Weights of a small mixture-of-experts language model, trained from scratch on English Wikipedia.
Experts: 32 experts in each of 7 layers, 2 picks a token.
Below are experts of layer 9 (counted from 0) of a mixture-of-experts language model. Rows are named router (the router's row for the expert), up (a neuron's input weights, with its number), down (a neuron's output weights, with its number) and show model dimensions 0-223. Each number is 128 + 32 x the weight over its row's rms, rounded and kept within 0 to 255. Numbers have three digits each.
After each expert's rows: "gets" lists some tokens that make up at least twice as much of what it gets as of all text; "comes before" lists some tokens at least twice as common just after its tokens as in all text. This comes from a sample of Wikipedia text that the model never trained on. Tokens count by the router's weight.

# expert 9
router:131127194138123104098077101100195166138151190109115111152117074119119075147136117124110098134091179108089153132138122121158112136165126130169111152061144171078115138116148123126092089143123170157144092121089125154195123084110123131087077079154182100099119142164144161123121148140059119148145131150078211126129134072117082078080109113125110179128134099072138145123131116152096177174081174153095129123184106098123078111188137138133153108149162134161123114110108143132116141081113101132181146159170164149117059091119187142168119117136174144106153129162100089097146046117139146108099161150115115109118099166083147106103124150144182062129139125098158104112139160126132151144104
up2:074082104136144127113149102147178108039123120188133101100189154150089170163078094159083089170085137078121100080153128107159175068128135124096135146195111155125176121140159156121063114156197091143171143132121114136053068155098158154173123129107185098132122074135108114160090162073150130164116097120095105091140145161117113178132144124076163186074146108043208181141161196176101154134127126133174080196137160134094050145151089144147093114193102109176098133141100159134107111092107119151112075128151144101174109159095168135122138091092162125100131083147137126154134143123160118113165091116130179131059112198113117115116127125141153132145095160125113116181142098145109093132137
down2:162167178113102108063101085123121169157139116103161128100105109156126158118138121178112119137192118129167104188161066145144142123090168119121207059094080176182128140144139165136153174124135136057180117104144165098095057109108144155160067119131120135192089196138162120132140175116113201111107106139059139100144080076119160135090077090177137168111197097097146139090135137061138115169128190112156129194133110195120078136135146117128124149094136050021080147065081166161082111174085110163125131084098107124119120180094205133152154132170140135135165107164107181106166098087170108121071153124146191120077139136121118138074146103109103142098181129132136133150116116114109129074115
gets: "6", "4", "3", "5", "8", "2"
comes before: " |", "–", ";", ".", ",", "0"

# expert 4
router:089098189115125158139121159089144166145102173160177161087130149177125125184118132121136079121084099133142155142113151101149172112058164156119088095128145075110119174104130173128128129146133134126145148186142172092073111147115137122143132149131156114096173182091155149138141087120090113128107134136077079113158156113159099079183117095123112139083125142105162102079155121110117143167114173153088125102154104193167141132125068113088135155131082064116111132133105097135087144048161123113154096117151177163114131113078096115150130133071140179101098147126172098100085169124176144147136144101088072082142066094138064097031098076153186070090096117132178087163084149180136107138150
up2:144081219166094124134163103133177116143183117178156157057118125145153116139088144143125121123134136134179161120138127194133145138132138146113054140115092108144161112163097166116156167120147103112125147123113153138136153114137135111119125141149162117137123089141122181127136173073117143155138117084170079069140181075122148124135140074140185177106151162116144135158122123176132058145171127100132171113148042159151165102071055104152091150125059093078073112149099103106143200062206135169092110102168140143082140141145116117104162110092128124061195115156067159096097127081094136140110147149185096126154174128114145131081131115119140135145100073174128150109145106136102095115069
down2:040148101164144100126103151090105123089097124123155134151162119123144115175141095188111126080084144158109110122156095049097135126116194118161125141153130058117083149183113152143085137065182141072196115056128176165149163081207116107111083141109097124163107105130108158119143145153132127065108122102132111089126132086159137128107129094131085096103134134129116169082101127102158101161080133156169135123188136129142127201146152179140156127185127125096164165121059176109163111066059136190084120139138119112097158149147135124101205167114176125087107198106135101103165089106107079106154092149100156105107128120160150151192104130137149091146121119136113095057087159133178151165127
gets: "0", "6", "5", "4", "8", "3"
comes before: " |", ")", "–", ",", ".", "′"

# expert 25
router:097083084093155063130160091145097116074078178078084176081150206127108146168087153148152150153144137131129162108126087126113162145168090089141109132156169142142123092172099130143148131111136081088140108159138090079141134152194103185129089122135107116138059110095123094133120134153174139104093171112113112145141156165186092181178154125116130141093120151114183097111114112089137037103193154110091082176136147138153148151092052096159130157151085107087159103168097156126164172183135097136139118169141137168198179140133101148090123118108060165108123157133099131199083147139122118214152125092122139172140108112194125158129046186134125179143133109129141153140122089121096148186130
up2:099067143154097112133071134095076150160125052195150133102106086089085139138151166128123167155079129116174205158168101133130110109160144159118141078144179108103127135122151158079116089107118133083173094130150093146104166170194075208085132092146106085112123143101130150116128135114132145143145175115196156108140100128146125118156142151163109112156135113073117116164116164134124071121162166120121139070188165186122106158124107100114136200094174064136121128159115139151129120132124149163128123129144119077109111114134044196099154126050101167131171124114139126196152118110078088128115124088122114075094092122181091142078135101101119117060143084135119171194157120201172151122122
down2:114174112129133104141099136116129097172122138124138157132097158083135162093118122119043129119085170093171122114090136137152150087130162127071165166160149120130115160144106152113092085100102092073188166023131136141106135101094092123189082095100115148124123149139142097148204189170128137124172112094166142128142125121107124115091136114121128123157117114133198163098118170155182155125194133148185107031132128136136073105129204167151072102092186125095135125155098090155104143091125114083137066134151068080124120097160100168149109151168150108142114103180161077092146132106164088152142096113132120148082106153054114104092119121125124105134148136156145127035105157092155122118117
gets: "-", ":", "\n", "==", "|", "="
comes before: ":", "-", "==", "=", " information", "==="

# expert 12
router:073145191086173121117077106097121164140149065134109070069085102107117068118111077150065093164087169113080193142055071157119091069180122148164124162145113197074134132128159128095135194168135137087168111209086143121129097111072137126066097109163138127107085218102136192145141158120100116108141149132068093139157109106138100084085100086146164060075183106118115155131133139123094104137129154150101123136134126100129106153110111130158145124129126156131039173134174096143052153068120204120138118114138118146080094130127165122098144145120161118094183142166132139116167148135076127095130152177115152131133196136114150114136134172153140164110080132123177134107147129099125161103184
up1:163152135125141177153110072087122176172169184093110131085109146117130110145115113174143090153131118113050182169129127104087118125074125107111114123040141132135169136099107089127118138121124173121128130154117142093132136148077089142140118147056116133122227187089142073113129147092083184200164154117120129110105149107176101128125126039150137155104132140137165135132126101098130124114145167125088116104136090124083127150170132085144108084140136134076145076156122100151136079164127132146110093100165116150082132171116151095124152133091130119089152132115156115156114059101148137158125141134137173175072098157176073158167105135162118114075190136164075162148102122107085129114168
down1:104156082141116128127142100143114006150186104130073110111111056154181155147143107123080135106131118136118176168165173138157142121141088112182166100121112129115134076098121123089124108102154124077169144140184094167183119178207126132077168144125180127121173106169168166117108184125101165146113164094141070139160138060153128128076136172149076115118110155081133143144103132127078161125184135131144103086105104193088126178147180116141081111073125091122134164099099159156102165108143195161140127124122116143189130123147176125120136126149106156107136176103116118168109163115144091135193110108112156151143128110147098126116138090142171123117046144129079102096163166132111144151138
gets: ".", "1", "2", "–", "4", ","
comes before: "0", "5", "4", "6", "3", "1"

# expert 29
router:138102114118123136142145128132128122076172115114074082190155145113177095111093125107136185166064203039127141100161177180086123161083104173132134159147090154086120115194136126163090151137076167155170134104122160146132078087064106088195141201114106148211188114152124123105186123137112110146135120139111119129075123147145171106133165116126137087122137162107132130190075121129111147119193082128128139130084119102133070147141108154155135158137148131156166132083162127188176131121110119097152111090109146116163111098135111145158131099094092100150098103104148112135111141163096069150080134075144067174079068160157140134129108140152076163117112115134158130169111083169079124122104
up2:131094121096156145125143100081130107119135096169129081096108118142172130169123151096152176116073146135102158070113123107092143140106187089097132112129136097114080143074102135167095064114098141119131164134085149133168084228144133179137125163123124118159105120108129135089203100108181111083143135124056136146160119183123128129135137128174102146144115099171136194087073059162192115194131110131130147112122150172075147170107152092114086128119141105130143062129095121103167119106164125175140132160147190119127149127114121177136126106126125175134082115129146092137074184100130067178118060105106141125168170109127122113111155137129166113129081135078071102116111106127131167126206
down2:121124094136162166136156182112107106163116086125136116107170181104115146133108147047060137145119129114088142089130098145109098133150142106168098107087110123140132138114172161124092154145100109111145167142134123139089130077143203070103093168114110116112152127154132132107159120191086142159122181127140143101158142090138070159104099123193109082144163171156102173156105139116103127146137154130104091154112099084112137127139106105108168156092149102176148105096125126154082151163100091177090133145147112105108170112071088121133112188097109149131106128073097104109107137082118159096091100135133088171129128119138150137109126091143135070188102086137149116151055187140127205107066
gets: " of", " as", " with", " to", " by", " in"
comes before: " the", " a", " his", " an", " it", " well"

# expert 0
router:118118164116095172107105063073143130158179147128118100123122100167143088115118142137139088172169078152157125130162144100104142116112059175047094080068141146075098114131149088065185143186137153139130145145080083134082144184121117072095092111169143141134122096126127126125102080150074136077151174107098171081145142145119096137118169100160114147138157105076120116120110105176102123157131100144120123112143173142146153155156121183068139136136143126083098119148197074086095165127134156143065134184130136150133093098117144104089153062185070155169097152109089215101145149093127125088128138166096113159098074168159186100115124138152184131061114201119162094130152161129157077171109
up1:114156079140160107125149134129091105196138102106122153105109103083171143146134092099090115159104082133152097102123130165123161186139126130063103135188116133132152117105082107121092177086126143167137131169150105164131154096153187094109103096135107151153106106160066130123145136128135083127083080153090123087164117126150076029141130145124096196141136141115154119131155139169070075076133155131111075108140074074131061053102146164141170115092103150072157152120096185112078161143135116056140172069131127184145142101109141127091138154135170106122066142086140138074166109086139163102053120189054123091086113110064188164100132108170147083141080111123133108150151176113208109190186
down1:095160211135133072114088124127126099170138112145080143122166135153128152133150080139115156169131119145111143130086127153114080131130083137129093151128194121163094129107120116140134121092159098136147148116101108129164118166122055154100151128084071136092124150121147106132114148157099121143144084145122136119145138149134166155127166150119122215100137115164135154138124121120053158126046135109112062107158141106059159175131116138114158154125173145169183116117177135159145077066205091146122112135128151100185092155202115155130069072132181169174143122167098124113115113090092159087148120101217197221161167151109126146093134109166165203130114161233139113093122157118095137158081
gets: "-", "–", " October", " May", " April", " January"
comes before: " ", "2", "1", " of", "based", "year"

# expert 1
router:084123106094128155074124117153061113070139163052068121105082094122103146152112234122116175151163074105090120150162101128128226156222133149095135114077133162136122106160158130113165158120119165160118049109176130199109173214137130094142143100078092129098083196100151146110162085130154173095089144091145136127136158109187083184160117127059141127175134135127188113102062116093150101136102090131088117101160132103127119143130075142169138083148054120122121130135118101154143139140142113174098120121153116137140143116103099101105120158122113161169161152124090127169102156111208120131157115149115093129186126134159099159123097181140083188196137157098144094130136165101174140099137
up2:148168115127142091138111132142130118134144160124121156128082090097103103099121200110139089105153182080064171095093148120045106115153158143142138140129097155124128099118158114141102086121121078126099122158152078126139162128116136087158138126169206156141105112126127124132163112152104207162104144129104103126089196087120164098154121137118151160161121141082119138138106111081151099162085199179100180149107092165143163140144149128126109071159037135104118135110175128151142104092079144166134141107108075111145122147189114183137131071108118163163124134145098133078177133174153115130191134146111114117115171156153125103109129124140081167066174167135150156188146195121080166105143
down2:140084103116109124107127168112103178131150089184091142162118128131113178166171120085104133169180083179094153083107171178117149199110052123131212108079077171183141094098149156141117170117170169135159129131097077139188117133123118135132134179151120101143145135115153136109137114074105150082162121123108099163114193056129149116109177123121109153056071154142147154120159158078159105164131128156163179139159138096111116181123040152135105110124115170100094074152092139138157114070158145128124122209162118116127113153111116136075139097148133187159148120169106096119116156178161121120189079114156178191133119088203107108179143158162130139118168194137100122104123149122175131138158
gets: ":", "-", " |", "|", " in", " ="
comes before: " ", ":", ")", "N", " January", " U"

# expert 18
router:074109169128100146137125110166166141170133063147082116167127098160108110135128095063138098174163112159134241148145117141116129105155141179082163103120088139088087140142124159109085110121137142187104135062086150142103085184105082158169200057180167117117114150137163149109176116147199138082154079118090095179074085108119115096125156102094133127087090091180165142126069134124135150139076125102121093103181122059097169153160105118099131096119187106159157129154122132095073109167131116105113173123137121137115129075141096108101054161151160061115112129119098096112118107115176142172074119066125113116082148106102121081138095106097085160158190086106088133130100144101135115117165
up1:114111156195182122137098142091159144161101068166119095148204113115140088118087140110103122124124095136122092153106125109135165151114154137161115148152142092135097121175091175177069171132138127114097206148087140111140114163094152109102163121142212132128127077149123173130195126066188125144105161093050130155118107132159141144097119127154142102144106144190145155160108127146136179115097077172138135116090157137107177145150205147095150080107127147074144119106144089151156113153131144111134100071193189119139118074176223107093071139159161124106190138152110137125177070162142112079025108109206123120116156172116168106117170149109126051035112096121094167178168139132092111116186
down1:108123117123167171092144082107138139108163072073154166151168098122126133154096142161101132112106140066094129098124115145139101117124117176166048145190151120123144129220114058104127160158149161126093174159080128099129164103101119131191159109102119137203138130056169105114144129139136114171138076076129149123129091134187114140125123135139144151124194140137087174121148061171153120143129154169147107114149135135144132106149156126116144123130126089148172232099142083113112067133136125132092128128101171158080181108135088086142134103159051124066150146130100121093120145110149128087101163123097140131136078156117140076163110165113165165147094129118218138074131134146107085118142
gets: "s", " States", "ia", "ers", " American", " India"
comes before: ",", ".", " and", " (", " in", "'"

# expert 2
router:075140128130179162211166135162123152180131136114082149124141086138138076137086129133073135158151115114097141123098131139077125129141184163195082113168092159064131113105135124102079097089120082193125104172087107161123114089079159086113096200126161152107137115118091048117115095131117136144154112134079128116142135153135161108134154085153102123141124101111187080071093115142083126163108108162091162091107148113126109134052071176137142096171156140124172150157135103145183069152133173103193134108092130148123138092109107074092137139145134110154137111187058114148079143149038131110114166173137132120123108136084119083076191160144160059139132100069194151145182122112141137067078
up2:120102118144160177155121118114163095152194151125108128091104138169130057113151190153125158125158178140186141154143135183157147148110146123124103143093082087085102160118103102131052095111102106144087110110108179157120094121148092111111080137134098119095125116121123103118147093138142134015119143112088124101170107125106066172200125138060142132134072148159114136112086151123144118134116123148124093139176145115122137176136131149133144162106103127099156145137158137121143152088102140124100147116099110127175119126121084095119146144128067135172101155113085165091117136188122076103139122083074168126157158083122099109166103116174099079178102092078088244090165108159132147149139
down2:100143083115174176133096097163054101092142178161131102160114131057144083129088153114116178169169135170171093116147162099191120082091131145183116129152076122107150155143119081123090183111147081083115159098089130135128047163088174066130118121109136153102123184097112134143171098133114184148157115110090121138085119141158197169139108128092124177152142179128111189127126138126078079166121048057160134080093081131114120086144115136207123175167100136131149109133095138172063136178116136166123093140141092145157114115037085153130166163122093145117106116153083114134143113119091109140116133108111109125146122122126058149127107125144133147151136104119102170118144234134154161102125
gets: " to", " was", " is", " be", " were", " are"
comes before: " be", " a", " to", " the", " not", " in"